config = dict(
    n_layer=10,
    d_model=192,
    n_experts=48,
    experts_per_token=2,
    d_expert=384,
    d_shared_expert=0,
    activation='tanh_gelu',
    moe_layers=[1, 2, 3, 4, 5, 6, 7, 8, 9],
    router_score='softmax',
    normalize_top_k=False,
    routed_scale=4.9,
    balance_loss=0.00106,
    balance_bias=True,
    init_std_router=0.0221,
    lr_router=0.00155,
    n_head=3,
    n_kv_head=3,
    head_dim=64,
    vocab_size=8192,
    norm='layernorm',
    norm_place='pre',
    norm_eps=1e-06,
    positions='learned',
    qk_norm=False,
    attn_scale=0.125,
    tie_embeddings=True,
    parallel_block=False,
    init='trunc',
    init_std_qkv=0.0361,
    init_std_o=0.00807,
    init_std_up=0.0361,
    init_std_down=0.00807,
    init_out_by_depth=True,
    optimizer='soap_variant',
    lr=0.00683,
    beta1=0.95,
    beta2=0.95,
    weight_decay=0.045,
    lr_head=0.00828,
    grad_clip=1.0,
    warmup_steps=200,
    schedule='cos',
    final_lr_fraction=0.0,
    batch_tokens=262144,
    seq_len=256,
    doc_mask=True,
    train_tokens=802300000,
    steps=3061,
    dataset='wikipedia_en',
)
Below are experts of layer 7 (counted from 0) of a mixture-of-experts language model. Rows are named router (the router's row for the expert), down (a neuron's output weights, with its number) and show model dimensions 0-191. Each number is 500 + 50 x the weight over its row's rms, rounded and kept within 0 to 999. Numbers have three digits each.
After each expert's rows: a language model's description of what the expert responds to. This comes from a sample of Wikipedia text that the model never trained on.

# expert 43
router:494469455495499465468579458439489478535511627576479416473414428620548538550528488453543441574506546587539467561517550532544483527555556544587601544486484432485478569491597547414483479481403442483461553432457526477510490486486549519575482461432512552504418517516531413471531453480521556419558565488506512517539491530526444536496520426514477473396356444533539494531435502453497472557504532506475483510491564496507492526548555476543506410420449541499354424526447568591450472436544506529506446533546414549542477453521511529367521399497540490509543428468570516488478552534514488490
down0:554500429471477586454425438493467453418471416531555534537465478443469570581469433474487587525509564548541521566595494576603499539387600511527542492509501531511502542559508519394463497485499514556410499516443502551481510497473496461566515479485472441487617522549542569511533465553479440487550484565504466541462521492514510395567517534466617438508468537518476433444492488421565493476470519565460500487576558540499550405494516514378532533500524554465457437555512532522501475595470473473513504556564481538543392442462662455574401515522527547527536530450403490512550474441422520525
down1:529538538526550500514442542500545483490529428404568580507482554457501440520515509553418497551502467459590460520585532618473420518508422570589511550451511455507488524442486595475529424502523507520471437535472489450445438555463555473467529532455480468488454616602509520498466506515508585537512538525529566382521469491504385561459474452480410486545545580484471554567558565536463543460472488503570574498512520484531459511473535541465534610517575467614535594445484589506438520512565528545604445529426433540527465513468518582475538474411569451556433456500469390439436510515483537463
Description: Word-final s-clusters and consonant endings inside foreign place and team names, e.g. Sarpsborg, Rijnsburgse, Gloucestershire, Mitsubishi.

# expert 21
router:525479510450486510504609457525492352522531559501496558364570416508516441538519572592550413449459435482495451497445460498482470402424556407435527497554501547555417567489557427487535435574426396492450576592490590474504519512538460534422570533544481525526513480527433477466530622591525561522458539540524489447527518442453382466555489471531484580437453440543499472504451532478431564484544413513527472541518454514467501502544486521551529511506402544535485541540518462506548541528522532509484488506474480455478551518536477506491514587495494467441487496418539495514473445637490390426
down0:452564527596463416525521434443448502496441534559441472489526548446525476540474566500460490411463445427477397564454465551431438548528554431442485511508509541504496488590496583406467498465477463506497498427479489521545570429484396539521519576466488445555557472596557505465489471499429529399490531479485444502531590482491559496541526492497522391461379490525528559509551514615394514527537484520555498414446557548565514477532500547523414469521475417493435628463533448541600490537521434478408474526448484469472479512565574501612551497498460585546506494528451617522525444494494507501
down1:499401525483546521378485449505474502528437520490569529561502554569500534479514498500523480543476457433475454526422480488552438370490520481633485580391430499527613501533552552463448448560541541498542593515609531423536497454438530512558482442498479519488518501527560503545450491419580452511503518619450510498489413433505376443543512455552525489542443414517523493527511539464434516539523532527409595463512504488439468530618438448539461482386521466478451547438538582491600477476423547534527527557471432487447456453480531530596531515417473503527489519487489509488569452527455434484
Description: Short word-initial pieces beginning words or place names, such as Hav(en), det, imp, att(ack), Feb-ru-ary, often in European names.

# expert 41
router:473517533541445471527452387531527478529432569571431450460461486490460415573544511565458523481501392590495474457451517499475487455521433544539604506540417474494483487469570513551433464497456416433534510405479523511528500579460639486411504490513469539504522462553422469460449558461542416552510429574580451398439529551584432606490436551521517479495481500473567569535508435466516567562497488468465513464493544592524571478556474463603429495486433484553499487444449561526398528455387515505483542458573463487472585546475563533466561473540460443461541510568494496494589485472493530543
down0:506515496495502496546506511526521587469526561482457427503517494435540556525552528488436522395550452424481475405567544420444497493575524589420461539467416463539561582410465520444534488506490445474449499503514461478482548611608525491528451498558586476492518508525454483491502488449450389560612603410477582508516572431550527535537445481434535394466534511552527512441451558426589483566448507533457469483540454626557460447509416523402492571441434528400523471482453516551500478556541532488510528497466542575529419482442489524526548488479460528450528567483526441578486443446423461522
down1:479448477532511509472538542493529504492446496689502465544458504502607507466500489513397554429530483503453555489610527466421530544439520457587524415506495444377497480514469473612495436505530491595534511466533546442538495485476552516534564549429520439580528471562400459531554509506482486543435580571435450579503546554479445491527485495514561422473536517437466546508488447555437557496579602513438435431545571517524562490477540472480467494451437453479489458555591515497467532553475544520532530523596411483407392475507558556501453533506457496567580422482482472478516496492458592422
Description: First pieces of English given names, surnames and place names, like Mont(ana), Mc, Richard, Harris, in lists and tables.

# expert 9
router:464499534468548528582476435485498483499505497381477499547572573404567525586435518551463465436558554507523585434463427637466463507450546479494473464511429423554505479534534586521634552467476489524552492526496478438480566548530525502402504537491427492520497519475430568567445512396565474537470493508421460476459538555551460487451514558477503466479566437413480471508603460467493462479547500527523446430568472544485400586437525426495492385541567508415501433573450459447498571527492501448471487451413409502465591475512518526509478591488519498438533457571509458501463573424487517549
down0:472540640480477524509525511332463399473531470465467540508488550506465413550454457554569416627513516572556476527483540526451534508495464513496467511414533429525500529523547480536447441430526500508536503444578495528521558451523532403446498519476585501605572494480461467486601469501559478505568522498459523495604538494595471453486516402577485521404464489437583466580441435504546543396479536510477494548457524505571523455486562591557380618502463475574476488557476543515547508524452500489472500527579507542505536543554461530411532509492475495556459547472543567485494407453507451452
down1:536496501438403467515431514521535521569471484484489527471355494539497539407608542594576516568578601451487476529579496449442619464553392553469554473487466482502509488492440399540522642445426494530429494468446477486450536433515480468442478529428423477506395556474501489514556581415512482467480500546560532445494436447528531608514534500592420506494463513505536529522534495531489480473456447565475484542504450479495586521510461537490534557530519605547508497506467497498543430545451386537540500446542476553453416522614507503492538515440471477458527545467524476495358557531525485515
Description: Words in music-chart tables and media contexts, especially New (New Zealand, New York), Top, Billboard, TV, radio, table pipes.

# expert 12
router:425517502371404553458516443533521518560533460502523536425497440482515492542522491557479501412417463439479503500530470486499502423440484501481518455602435461498494487575526469546474588494389453547517472514558599515544426575548547435388473510568488486432520495485438505504563588486503428460381528531581494467494502481495464467518442459442471535461511541558423495473539542428638457489488433548589494553536494459392523611554503456510432454520497441540563505591538440541506478544505528450490463465545488518527501520478630546408490533429491449563541559565437440503530529565527550577
down0:466436443503472482545500524459454489472541571541466514453458530386507478479525643491534459525549506438558544589573530535503534554437513519507584511465554583563413476474499449484491569528411534551559524506431440541396462468531524523553436502490448508460545519526519481523569439491472490557548419473555559478519484585514515451554551502529447513525539408511558545509490543547498543556434492606494645519472548567463560569439499503399476508528469529528510490449446504480581492442548452556551501430501539528641567448457404524493388407457518589522419512428490524470403505533445496509
down1:504545505479591502481457486494537541498514506476518567617543458421421455621502433576550496523612557562474524573550561547426482508569425553586537510510543481493504468443495536477476453526449529471526518440397508447441503505494422518433476510481553496529371484465532498487498525483434527543442470438604511487470525478499411499519555399531513540467428441484341455410475519453563409479522425517534494491510521553522476510378465513601495439480532581454526461565448545570516567432517465515545523504512558502528513396564432493513435524400486486492517486453434485504477485423600544517
Description: Words inside song, film and album titles like You, Me, Love, Never Say Never, plus Japanese or Korean bytes.

# expert 31
router:540493455533464502507400546528425536472474533538562557535507468470514453541540525513547365612495570466552501586467601443482524496461407491455563508454506523497492514480481459509565494437611550362495480447474552539499559482578493561572487488480451504473492508486527479455452508534607550506520494614424441554550375497430460551543437561484541485601481513401485550447538504570520558468492486510418487541442499527477410511472526429436561537532473494635456496403492451480465469493552463444533549435545503540559533398504517522572542430525489510496413441462511517442542559492485558572
down0:555408518514531484453473459538540403572597524526469550470494500459540462557498536458482541502451544517562512527495453515399392469606461495591511434504411498462461538582539578584492475515411501510468490512484492466494546454517556503530493523516486549491545542507490480487435458497411492609573487486486482596509558491543467496485562545542445626429497576535587504486524484516441462470480460550507452455503522420528504469595549448600418522520509569496487577465511568495403533452483540525563610382421448579484522473552488401563538494531555589496565499492508513478407535445544382530
down1:537445486457416502436532482468491486497419478496533461550530527514467579453490503579480437492483496494526543431456588426498566576570457522421538537488450506541490466555389484407434545478467469425489472534615547452471476485423444494563520482502577428460472483507429483516479455548500536451483601459490478539503520523489509561494544588457397575495605449557440524483513562444557605513467515539537580445492466381503438473461393527414414521574525465501471598460540531514454448497519451377493483399474511587463553527592477498475436594484529560513438493472515425480545514502492461576
Description: Nouns for people and roles after articles or possessives, like man, player, member, son, politician, and sometimes noun endings like -ation.

# expert 3
router:489559529501549533599559534502466475442514548433426473517522505447496447536502431408520514488507411464503521499566436557469504570519576480516446536481496471563525608587552551510437536451555581539533508536453438420395470487570530501458540443540473417481541514553440468544570466476560468594556392447542523454426500497522578576533482514463474466577443496407524482460537451448432457550510548483530461414553384445547500438494502444591495495518501422445535483472522433420471468480477405540531518494495483520562476491480507519563449522531468583620471505532606460506391517587580565480
down0:422523491579503506469518486464543581553515538533514518358540558451527521439454512471434559561463509507482589459434474443486626549509461543489472531566487540529554478467521472466404489509498457508505451457503587499493572590505514445580590501458440489430478481486510554413436491482466380472513562565474624500421436491535540554525588482554547488482489471532597495462485373492533561476476464516503475532591495484441571470515456493471450417390401483558558572500486503481471508526471453452508446542508508580457507485432573465583515407544554524475493514476459436519414524386487407520
down1:398452489459471478529526483447497489439416593504481433438450560459541518423522439511453470546490487508403486516438590465518404450538472456533602557483560566458580423545422521493488495530527563563528567509470369562474531529481545596442505429488425555545428489501488529474507451525556460564551510561524492433547516574511446488510450427477572519508493439494438571461397460509516507522524521503511563445489455364562482458508513491591477443508537571444430559503512496512454484497561641519495477490428520453544452466465492513398446603459476537540467480524508539516522636525419479534
Description: Pieces of scientific codes and data strings: chemical SMILES/InChI keys, gene locations (Mb), asteroid designations with MPC · JPL, coordinates, subscripts.

# expert 39
router:411519364509508537609406416490464432560459452472541429502439485575515474531511480511504441469504537534526543477409432460645484529423481515483529432483499522557469439477556548416468443482537493485359540525534472577506485472560597461469460474547499561419537472480420517497520556429469432530431513517536533538455529502553474474495499455535530545561567577594472485465499588581531544475600495539452479382509485426523542536494511543571531532403578478435561580549412497452484511554458577436490556443507539467494435519494485496517453425498550470444442527501465588481503434544520483503
down0:565485494400475493490492477496480421531578484460542489464533495519532552521389538421474471464505524579448509442409464486505504439475487579414485604483504473464483482426582504479517519555557510565591483456460471512465483506488489478579507525559563532442549522532538495437513454533509485549434402498577535471503531528601498446507574599489415522539558374524633505466519400459522539473456489612434477538485553445462527546458488576426537424467508508437478481471553563435520541486561502610435544495524451481512453526415527523476539436505398400444454588458532547446534392464508562505
down1:482518513449467503479483560398417454495511450528456570559557472518522365457509492510486535566552544565554535518464366465502491461475585517507528561555482393483462487365405515547544541553461458438575468505447548464456561474456504514509480523528499439518542482538570389507506556523470487478564563521525559430596460581524623413575503476481550544556551499440516463522547543546609514450514432460488420534400496543499434545573511521476520523514464492431417495438462567448567527481432461462559511500548492543464473513616530521455523573497522489450498439476554445532413554584496520503
Description: Opening consonant clusters that begin a split word, such as qu, st, int, reb, cl, as in disqualification, rebuilt, Scientist.

# expert 15
router:484511531424477537447510578453559502501548554545395493561559530415455473525398434524476477487551492550454440571506515613502415439547542568506444550503497507482514430443596375539512461544460444569499379476563489462449534596449442446509489621488592549461500453461511480533620485495472480453582537458442478484485512495386479483496507496521500456462527497488517585565575578592543407443468556466527403456502452511468554516468503468586451459575489524534542492464513556460525483484543425466594495557494454539516508434508507523523557504519458479473396500568436433418520489481516565544
down0:400514479386527445485424463421538399478449468409488471559483506491532523496497502477507490500518506453516469404485425543529395531534446552445491469539536487397464451446562415550458488507448462487596433461572433533428471507501512450480493540551532397489389464548483540452494500408474363456548485595453547501418580496538513472494476557400491492487440473523535419551522543532491426455516562511411396494467484465493448514531507468474549537503443438369491370564506513446520437413472499547567495485559543523450448527524486557538574491485505507483509424590492482550467447481524471454
down1:421308498482542471465476523535530478483523455470516509397528624530466485441518419530572521452576479470552451498521454471417463580436485508484482475435534512559519554565503531531493476429534434581661519468494655499514481466604549487579447516485536471566451483453459522489477576389499505521536541516482517511490574518501490505554548493500505524503485450479417473512467543489511503393529510568478575589550431460472453529500519474524495480474528551520468605566518520526434506544508492480458528480415502444443534585446531417466443536494493540530443506593423480534493491404570598566
Description: Pipe separators starting or splitting table rows, list semicolons and range dashes between numbers, plus month names in dates.

# expert 25
router:561512537497481547496456437400536451523385484468600456470483433433505509516509467567519534499473456465551460479515540485490456457512463440486505425528471518486502569443571561499394388507502451471586538423460480521452445541501599469518559448536479453545550499580523518500606540566478560606603513540494548494461576534558513411487462471503457484506533574533512485479448622463550528548538428535419509492512458433405438465523521591439533467441501548406547559451557527488482443427533530550522610515469532592455549427437559420504419480598537472490573506422485469532496456534480538508
down0:548511402486503599501492425516531519551553518522604505495536572525556496492435601505608500454422534506480563571491494436475448495597526509582447580548545466536490509527492502523501496605548570486493434415473545457509532491556419540403521546583490444497500533489541610514496542518462483497475513515495447601459529480581478586423434469537467421520408496466505497456530524476491479566452510475565457547452450514510479486592474564546552414504473481504433335529473350410468535468479516495560528545502504458514533524589538555481446551506394467468454534481493509545485601459579469497
down1:463476492515431548568492446559554528532514542542520484496544537444499483477427548481442523500440467578516603557510465384453566492443527533521499480510423499475528474456495452481493457568465499483482502446474488401530525491455433498466599416501431447567505507590489437570603597552504576417446551462471467499622445546557517471474447420577483489546529484478459564583508456510599420571438511528510505500443583409461533437475533464505545485546443609561575531539472527473451505435447453482454488486532462494499445518475587516384516505543455480448564455425474613616471451503583511510
Description: Syllables of Indian, Pakistani and other Asian or non-English names, such as Bh, Ku, Kh, Far(han), in cast and film lists.

# expert 27
router:534452532480531507460429576412521562523533439499496545499420491489441537463573540571446559586506444456594532502500403457465402506603461529543551536546519493557424554524504539442431462510452402495551506568468490475604408450434521479507440539399449538539545490475411431491519473499510570506521474489544560426460624467475513487572437551502496565485449500560474522541507561434492449489363562538532574519468492544544453443520489513543500516444483532477537527465464560537473596464521528470484530545489409440467432512410492509424512540592554461540439537454421491559597502477402564518
down0:525446458444513539503506501551522435484502420460597562504479510499581482481511429499449468477393402530456501496535524502524439413448512499478474568628504521441440475535437435520545486511507487423508523559344559539560397382508500479560549513530488546431489424547598542517574496457506546521568525476571439464507440455607498544547509406543447573512464528480603480549411556470563465530470490466513521530433518442396550496608507519461580490479479472513492517524506464523441434410608567553559527493543528495490480428539499451524480447487448543553419573448484503542491505447446448467
down1:495493513490467468427441408433492496489526475584596433509509484513514427487578520555523455473391612464569436545457432492525615462449548468585560572461524475516578562527482515464519403455496470525530493522529542561439573555516472547507503489517545478501496559441572472464500543495488551504533472518473406547463383538462477510527430440525439553450420470518460406471556485558505567503464473497529439631538504453551464479466548468468514527564456410480481576420491566470382502476482458517587483495560586498479395452434521436435538452441593496517428487465431462515435559525483520420
Description: Raw byte pieces of Chinese, Japanese, Thai and Cyrillic characters, often in parentheses after romanized names, plus some diacritic letters.

# expert 36
router:508444363578589467452532500542538460439454576566500490521397495450467576493521493471454458584482518461541587546468481495543534428544488470548460446503411422562508596506471365537426534439564529476521500433488380440532471456493476502454474389586534412458530568433480511496463562552475638586525504473487522486498469483426497583491497526526447496543465494517571506431558528463491506598473512519523469494519580591369505541527501507575484527472483487529458507630515543524473493466417465526549488476477556472545482456555450503495507546502449519495511556484553439575534497458610452470
down0:515565495487555523511557488450559474531468509426492629561603535498521412439513503483483450534408434469530549509506468570518509564440542510530500395438482472538515547522450473518530466577512540476512497384566532469561550470495498480490477493512548429554534547420569521530502481560504410462537540528401425548513446375484511525472449443544610456470545533466549582453427524486491583558524454497562580508583518457456456529405457426444463399558573443487512548492518507471531512507454445448512450569550500580581525549553414586534444446582508513539484520505425531491399502581578486469
down1:548490514536451419509529557436502459499581500552462353514480483426547528598544505454503452533604450449462527477454450492544500488476548485526505559535419533465516570554468446487507441475552547494478531442515549560528509463398515528554458470609605436484581431451454559457489504567511526505531554437594573524442498549458405517468519463507547500419563481593426469490435483448487429495481533557444567383478453514559486507461546453532524541493479495491485549574460466528444458591484491559531580566422491496393518488444380496526578524535472510458450554558582549492384447484507481559
Description: Word pieces of Latin genus, family and species names in taxonomy infoboxes, like -aceae, -idae, -ensis, Phylum.

# expert 17
router:457514446497468506448582593543479455463500541523468501418416495531429613493500481491475511460415465625487461459489390583535496497536541440628454536554545471424531585478598551496508467489376544561429507509501595546461511525525525502545522522535500565547474519532435484514540501507479495463444498496492549585412592465558481511477567559444439532460396524569460471450509422442494587593531484476467514548464436488497456518422534431505493538490443541551453504530451540432456506436554574596513481482499388430597482527537480537520581524502528521449583513515481472566462500492580413455
down0:605492430455489580506536484420536535513504472466493483448528493426615539430425527500531522556501490492445564444513429464455459540489490485523443444447488530379486516548430552419532578528517532481524611513500396451520446532477438493536443487494521448439508450482458448494473450467481495535534570413480532558580501532487420442589491602501524494540538509472490576468497432632459554397567604523443458554484424560479486471596476508460463553584504530638517467547475561476480489496497521434548548476459532546508479536402442541496548573539497476558515443572598517449593469483538465527
down1:467438477502427537539521570419447486441544506441490583470487417512507508479486474605443560556451511589472510464570461605427535490575564425484513461452450488497395569510480534519552393486484532490531521539467499521442473492524455473511494520524495514510447407529479478523532390526416422613449559454484580474521469437579541525553477583613488439549489490491400472401533475477501520458513557518462448596495515503528592507492534592479425540421506516544518434504541439495500534453499546446431425504473495505455516441413520548528587585426589465466400564505574520555465531505503532574
Description: Possessive pronouns his, her, their, its, plus mid-word fragments like s, ing, d, ed inside names and compounds.

# expert 7
router:556476540556510503378546536450539570482449496567435526490488454596485555524527484537478549634526544424488550582478472488423446408503473589524593420488516498556552395579589531566544592459521505552494444507557424569562482610542433507524491444498523443377477540474512477510375548535490572482463505501425548482492489468547469464559492455510511503466479492504520487492465576430462431476546461526404531535492441464499579435583462518499594445491479431573461460544517455580485486530491446475467564537463511559510451451388497491484452551477462469502533475389599521519464486539514502456
down4:496515500467556514471484560511518540468568531496601508474536516572541471529534431508512502480545515458367481640494504415486444403512557523467500498467580405480485445466522559600538509554458520393567507572558489472526416552474565525484507577474515444533410518580521500438423403483468459512495452575516603406471473533500365525442508582493523492453407589534457475487517604436497492563483551454550437502549578484498526457438517520515496451427474571506516525479404549533485461498470502425549563473575482471499551474473528469473555473507522512357485509451457481472467495520601582474
down5:438521519400542426492497462557441443542585469527454570475516422446510522501533466467491520548440503470491570525543509507544430504428456503467517457501513489530431532496438509495533472562460466506517513509535434511487503495432451467476464519507612569393545475404539524456492475468494466474526454420531520469488396554521526442447401516448460493563423464520531498475497552420444456465489510512430543550528531473469408541491576491411399584447506437448516488545545516583674498533401497582448508590494567474461603463559526477466595438495479455509386588542532555513484420580421546499
Description: Word-internal syllable pieces ending in a vowel, mostly ti, si, ci, ani, li, inside longer words like companion, prolific, reputation.

# expert 10
router:456508524552489492581472604418562604408446430453483466534478505482533456533493455518508494502512456565499463482480443512588521508494450581525485403431576440542463505456470555566484487507531529510501496575563411557478462566518532471555405501471480463349499449550560636502400514531498459566425492550463548434574514476583552440540510475547520450571539525525539442489411500477457463503508473397506555457510557444472491529471527492579613550455473420495542481455494524588532414483403570566474477467458521559502416491393445485538449492464525510554466509545468546563581507539544542532
down0:465454564487426454589563539553522549425481496533559458606562458535518493568565425468489568567530506551450429474588524503556536483472578435455453545434613439511567490462520481508478524479620565446505541452546503464583488530487507426510481511546503526412453460526451526524513498552480419595439556500467420400413514533468467585629509447426492606472526459496548504541480514488345548563536515495609440489428489484483471460438507532492517487556499548413503571535518516535552533538458450539562484489537380515507538540533537493576584492492427452471536540507536457537487455500470492494
down1:534463482395506488534422457544498594565687532541457458519507489495485524547496555472511524470461489413520487492471459416499517506533553515540485482469560505540550427530615580472525469562483511517534426577533473444486564535536579524470545467499485553426432512443489461535529483528524503455572559477474406433450520562487510502516466534551522500586462421525487484478586488477558457548413480510524517578419508563423550523590612459457531445529450440454512392401493506487486568522457566568375530554474546547448480574465508450508557515567471610480478484462530464550448621448501468476
Description: First piece of a split word, often a Latin prefix, such as pro, cons, trans, Cre in Crew, pres in prestigious.

# expert 13
router:547453482406417431468476391537438507454553439425501468519514622565498498460553558403532540558488504489472569541547564451520479530514441411565507531460529528560484471489529549470484520502402440558526489422548421482475571432500517448434577554582473495523561480516500476485549540504489475458535447477460550494513541549536468462454467508538559485510520504453633530564512596496447431419352504508442446522532510464515392553491449530562516506534523595593545558442516430436457412489407472523561459528412554503455444523524541533580496461461472570476569588462520462507488478428493475444
down4:521573568460471470487497497432441481491462528458469498551493568503477562496553533456510570501501537529520448363500510512534523507513587553458475489593480634442469430415477523423451529495501536589536481467435487507507525460487543481605540397519540472503407447435546412484523519502477535474551456567543405444555538585397462445449471518514471526557443526485547481538529610454435563478491404466458520541433445517485513464513399488503434541484520464486536454601437432437514488500555447429494406444422522437465497435495431533475592382501553536532456402493562494531429452527548469532
down5:597519462457501474487560473469519509390542491528487520535451579459472536508528582586450461527462411468518577519518524504507438495481445423459591521402436477435362589490430446464573379497488439462529447543547441497574563551461482465442524504531462554474507491560541462441471518479401520398486571545582471482500495551468450573521529517441548511605521486402517487531493521445521500517450524543500489520435509438427461474504446528584496561542565545533506461431580497517493456516485552484556542514449470486603629525638481416460542477507532501480574547527550465468475542494405465453
Description: Digits, decimal points, signs and percent marks inside numeric table cells such as election results, sports standings, and climate data.

# expert 1
router:550516469539524450556532503516500452562507403433507488533544475519506538459486484543454560487464520523449509551601577526608526469551578429477490487509493516522470432510470399513525553482574555472548401511488477481502518500481554531472513531563484501511492572445565553476492520525507424491523519522551497581447419476515494398460522416469472481601536501521446433463514459549558522625503466484541478529498370467506574491534527470452449635502464490443502462473550551370563481450473636569543515483424493447492431594503439449625470446470547589483384569485517493452463401465485479572
down8:493581468489498490493423447503513530509487470560441510388524535567483523491575522402434441374496469506399510498445519545560504411517539508487462531449506445514446598486495464479430549465501573508482494522378481506503548543530472596495515541526516483527456489525462514536428519624527467477577526433463536497529561397426487541535505518441481504478533495424503576526497528519536448638486485492527523460493522511445500517448500527458520496555548497470514478551539527500604477554483448459490519478531555539327480515679595469552472478483474364514427544585424507596482499471578535499
down9:555522496424484530508478537522491545627550584517485414515459513447496442557491516418371516467486538525568447439451426522468529523485447379499466537503417490448505548563444472539533579542586480546448498481518615505442439485416454466601550449439488530527511436496448480596484408496494594579516603471489505510524498431488594530534616499481613428601493464589515499475559526538416583471495536517526461621485502486508523526470483512496484550510464410529539493478518491481484456624551519587532513504486542427484521519547490513429535488524451499464545426450456541468463517496414460502
Description: Articles and noun-phrase openers like the, a, an, this, its, mostly after of, is, as or sentence starts, in running prose.

# expert 20
router:541454505468496557472478541517548396533480533514528545442495545472413466548468531420507456473495526526443458539511468589492539523524470497405502506469568519412473490570459518433499620450542526484513491554551536501563587487440515491422477365422576490567644550378474451483467453463492503525533558472474469534444438491456491477453448494498485532568558490502551484463584594448612548490554440481419503562629547526478526527517532440484404513545545592509414481447409476578449512492544431504444515493471575457445422532482466464457486447492518503478510531591448518514452405572484524568
down4:495485475596526501519541520467431479489529490450481538528479507553447548367436540500513468530542433480483504446460458474594437465503557557409558431509575504482535504519598511465539486524565426490494430575513446554540491561482484550429518505415521492419510555559498417450547554544522520526437487559521544467322486520477496552411501482410495518494500465552453492541518515464532516498524479613505518530504454530421463500484514477524499527551473562553591462517529477410513563516410500589418526556482488465356567478405449535559540505505455476527512449614465461539400489537351450548
down5:441470505479553452485568570487462494506524445482471558464522419461496509518574501488365506442500483475552529439462460406416375486489442584431515475555506436557371446469521498513400510584363444428551438502500450506459513444508494520491497505567501461565510467474483395551481494500457496454490526480474514483493402481583485470507536521463501582543475469479585478444518468560447490489587487524559509431519469534429619509573467483522459478521506527470450469494532612473467512488523586491578498538460593518546452511525463595577464456575557479612489547500433582459530585554552565571
Description: Pipe separators ending cells in sports results, election and road tables, usually after scores, numbers or names.

# expert 2
router:470520424503398489512457502565474503582476517421584525516449420491484500483409608523437502503480530428447462541563518588461507523462520502537509573466560436472418446505513533523528472434415493522447497492539491489505486533487464385464418565492661517565478498452521572577526453532497438453472514454483463534498565503573497447470426566601516508473496405470517432575549499555476567496420493488551580564519560546418504631439500474474595505489605578454474464505468547504514503527555539613540426562475554446525484560524505465503585467507537549456494531471424542433483555450515470572
down8:432485542506500533496475460431545566445527424517447479390475447497433503462538502479599544525439367478390495508534534601512549468446565528527481516511532507570524507506497562537446502503514496494594494411428431507528506426415475569432522488428467574485521475495481462399477494474595469524542472474434464521551500480459523495413552573550528433556497445385520440533476406495449446482581550519458438557523640471444478472544489463546481499574566452527509490522511407417478482517562553459486474370443514525530441487417474500507589461494526389444459518511593524539487492527573490552
down9:447465512479564476504462541450510458513557465480503531452477497432502502542545487466464510495511471506515544549537495495575519520535512549529531424554418466520484509513453440511502514499415564435565575481450471522389582481433548608437631472464508411491555419547569508497412458562531502408575518486426547458526494573444399554515489486482447463456503432466521559443492575434535464533550487408463418531521576453469466501535496440574408636494508469459508518424509499461392508449498418410534492504524597520501544479535427564419589521578487538517584465465460430537584446501591482501
Description: Articles and prepositions like the, a, in, of in sports passages, plus sport words such as UEFA, bronze, doubles, finished.

# expert 8
router:434476589410520455571437556384516447496554530494528519451481532459463499490364500451451462534490457433443585531564557493632448546447426566469520547551519528470477526605546526431523470457391457433544557549519491533495539401444471535528510468551434552527463504442544509599486556481459504604581429489539584516524543438524545557517509471465498473520512436493420471549449517578492484439527497511530516494413479397550515531451575446454390462514533606521507542510508482400481550469484445428459451547528485511580545582421489522436520462501494515553511423521545518523530493486441456558
down0:611478421586498444534406539466527424502526532500493436552452528524499539481519414500478536544532461453442481552525515458501455502551478518480577533455475550587485504465500560537521516514519530557582516462444461471500561398518529430507554443477485464481557534473513484446463492516438535449477502511601572532408558463521446470533468520501499416497432421428446427500465508471517502537471626439553484439432513522492546546436404461457423594496420443542562422575572447563463577494591471408455439399589528485445580487604536461421507454458513462501450572515451469522524490523574417564
down1:577520590467486577442533439425443493535508439486476431530445442454524486523438512551509459414498457545533540415520429515551523587496488474512414443536569538462493542463454550562454467461576466492500549441532555607494459496499492439468442472428509444480509482488437578465508480474590421552597488500542522439445502414530625513525451439540503511477440418594458482496473492488463455459496479484527482513438624426414453534477508459526389506409493537570483477517412393492445511554487522503529569424517385554458628434486475453463597525488530535561503465534537480490456498416475461485
Description: Single capital letters and pieces inside acronyms and initialisms such as U.S., NL, ACRL, JRV, WBC.

# expert 33
router:481510498556534459605468499419504497479571546508607452473477525508499519473527618476507431500570416512406504446503521542527494558470556406443592533462558527443510475501494532424508469448460486539470482426483444469435497469551553549529590408505470544512535414488546566488493525410452457587579453583578499510575450551450566498626467412456480472451478479432511571501525499501525454506445500507551431419531505491436402433528559408496558552485560522515551487455486540465573409562473469471442547473436485517433503481557485583379475449496534576551494508529442613519537556552461509508
down9:453525495480505468558502474482539522437518447379524524485539536574515498450470472544484438498447549507501411431441511496595515452465514416376519429531454572496550586497485556509367529617427581496563500492568466580458475524418467463481477530541574470435543550521547525654494457597397509467432466519466492522505518406485465551477389481506438392528479472496464483456573551519531588588544503409447456477537506477496418488503493420493482505456448499545468458506489528494418491546537497516507509478560541424454512466559522492461497575507534483469449491531524427585443536431515425599
down10:505399528540463561548570465526416460539529441530479430431553506568453463567490552415518544503571561439483439474414542467491520502527537433529504479513490474425452439485506477474490551455569517493461456501440481573622493421531473473492451428480466484483497533527490526527443558590504638535534479465506530540473460502495517446548490527535549348517514483501449540588510481490579477575570408533474495511445541498563478565538499419559437467493440499494577499455394445546518473396459588544521482498505443455473447438419475590466527446452417607387576532502546453551443446473570482504
Description: Lone capital-letter tokens starting abbreviations, codes or names, such as C(NN), U19, No., T–7th, mostly in tables.

# expert 44
router:520483466438516538493571542497591524514422479448451526489496506524403510493533525566561519519571572504575485584445468459443510462584514537496459484505528499552570530548532568443480586518498501402517516480504422519388451538504452524472507546472505483478475635442541454435393525518506545545565521403462510480519490489542537522484524456449497459522471502446508523553414492433513506496506499495414617502512462447564444473507560523485497437508484556444453549584519528610511553492518507642479474622550364503422474503426506427437500520469514459404538382503546556604529481421477483406
down4:571476495503503339562566442537452545492466544460536474406458497462494559458422454395529518426533480450506425561548554463505498509504568472491529551488389573489472542590525420480550522466496469474520473499574446550472509528528426491509583357477459488528471482590512498579490439487427551501558491475497490552447471446608541509585556556507496576501507495569510516544539496554528541491521457512381492537487453497539493455562478497426437386484496545551500484513465571493448533438442520485461444545496534458531514514446458572462537556531450527487449499555518615683456514424510422484
down5:541439607560462508435481569605636488506493516554483460400438576472506540417486496507549424467503514447651500506485511592461503474529474502553532516491494556462580490604482455487465532484563586579444482446471585547512440440435518540571400475539537459426489476560544443466487479523458513418528570473509553449422410548521515462566553551515504466449502474396523513484457563409527441515431475463556514565479497476479584519505413546506463510535480473477554406485436529531455374551468457424512437523569461513517460533541509467492487508472369496472488536570527497509486464473534566531
Description: Middle and ending pieces of country, region and city names, like Mol-do-va, Salva-do-r, Eth-io-pia, Valencia, California.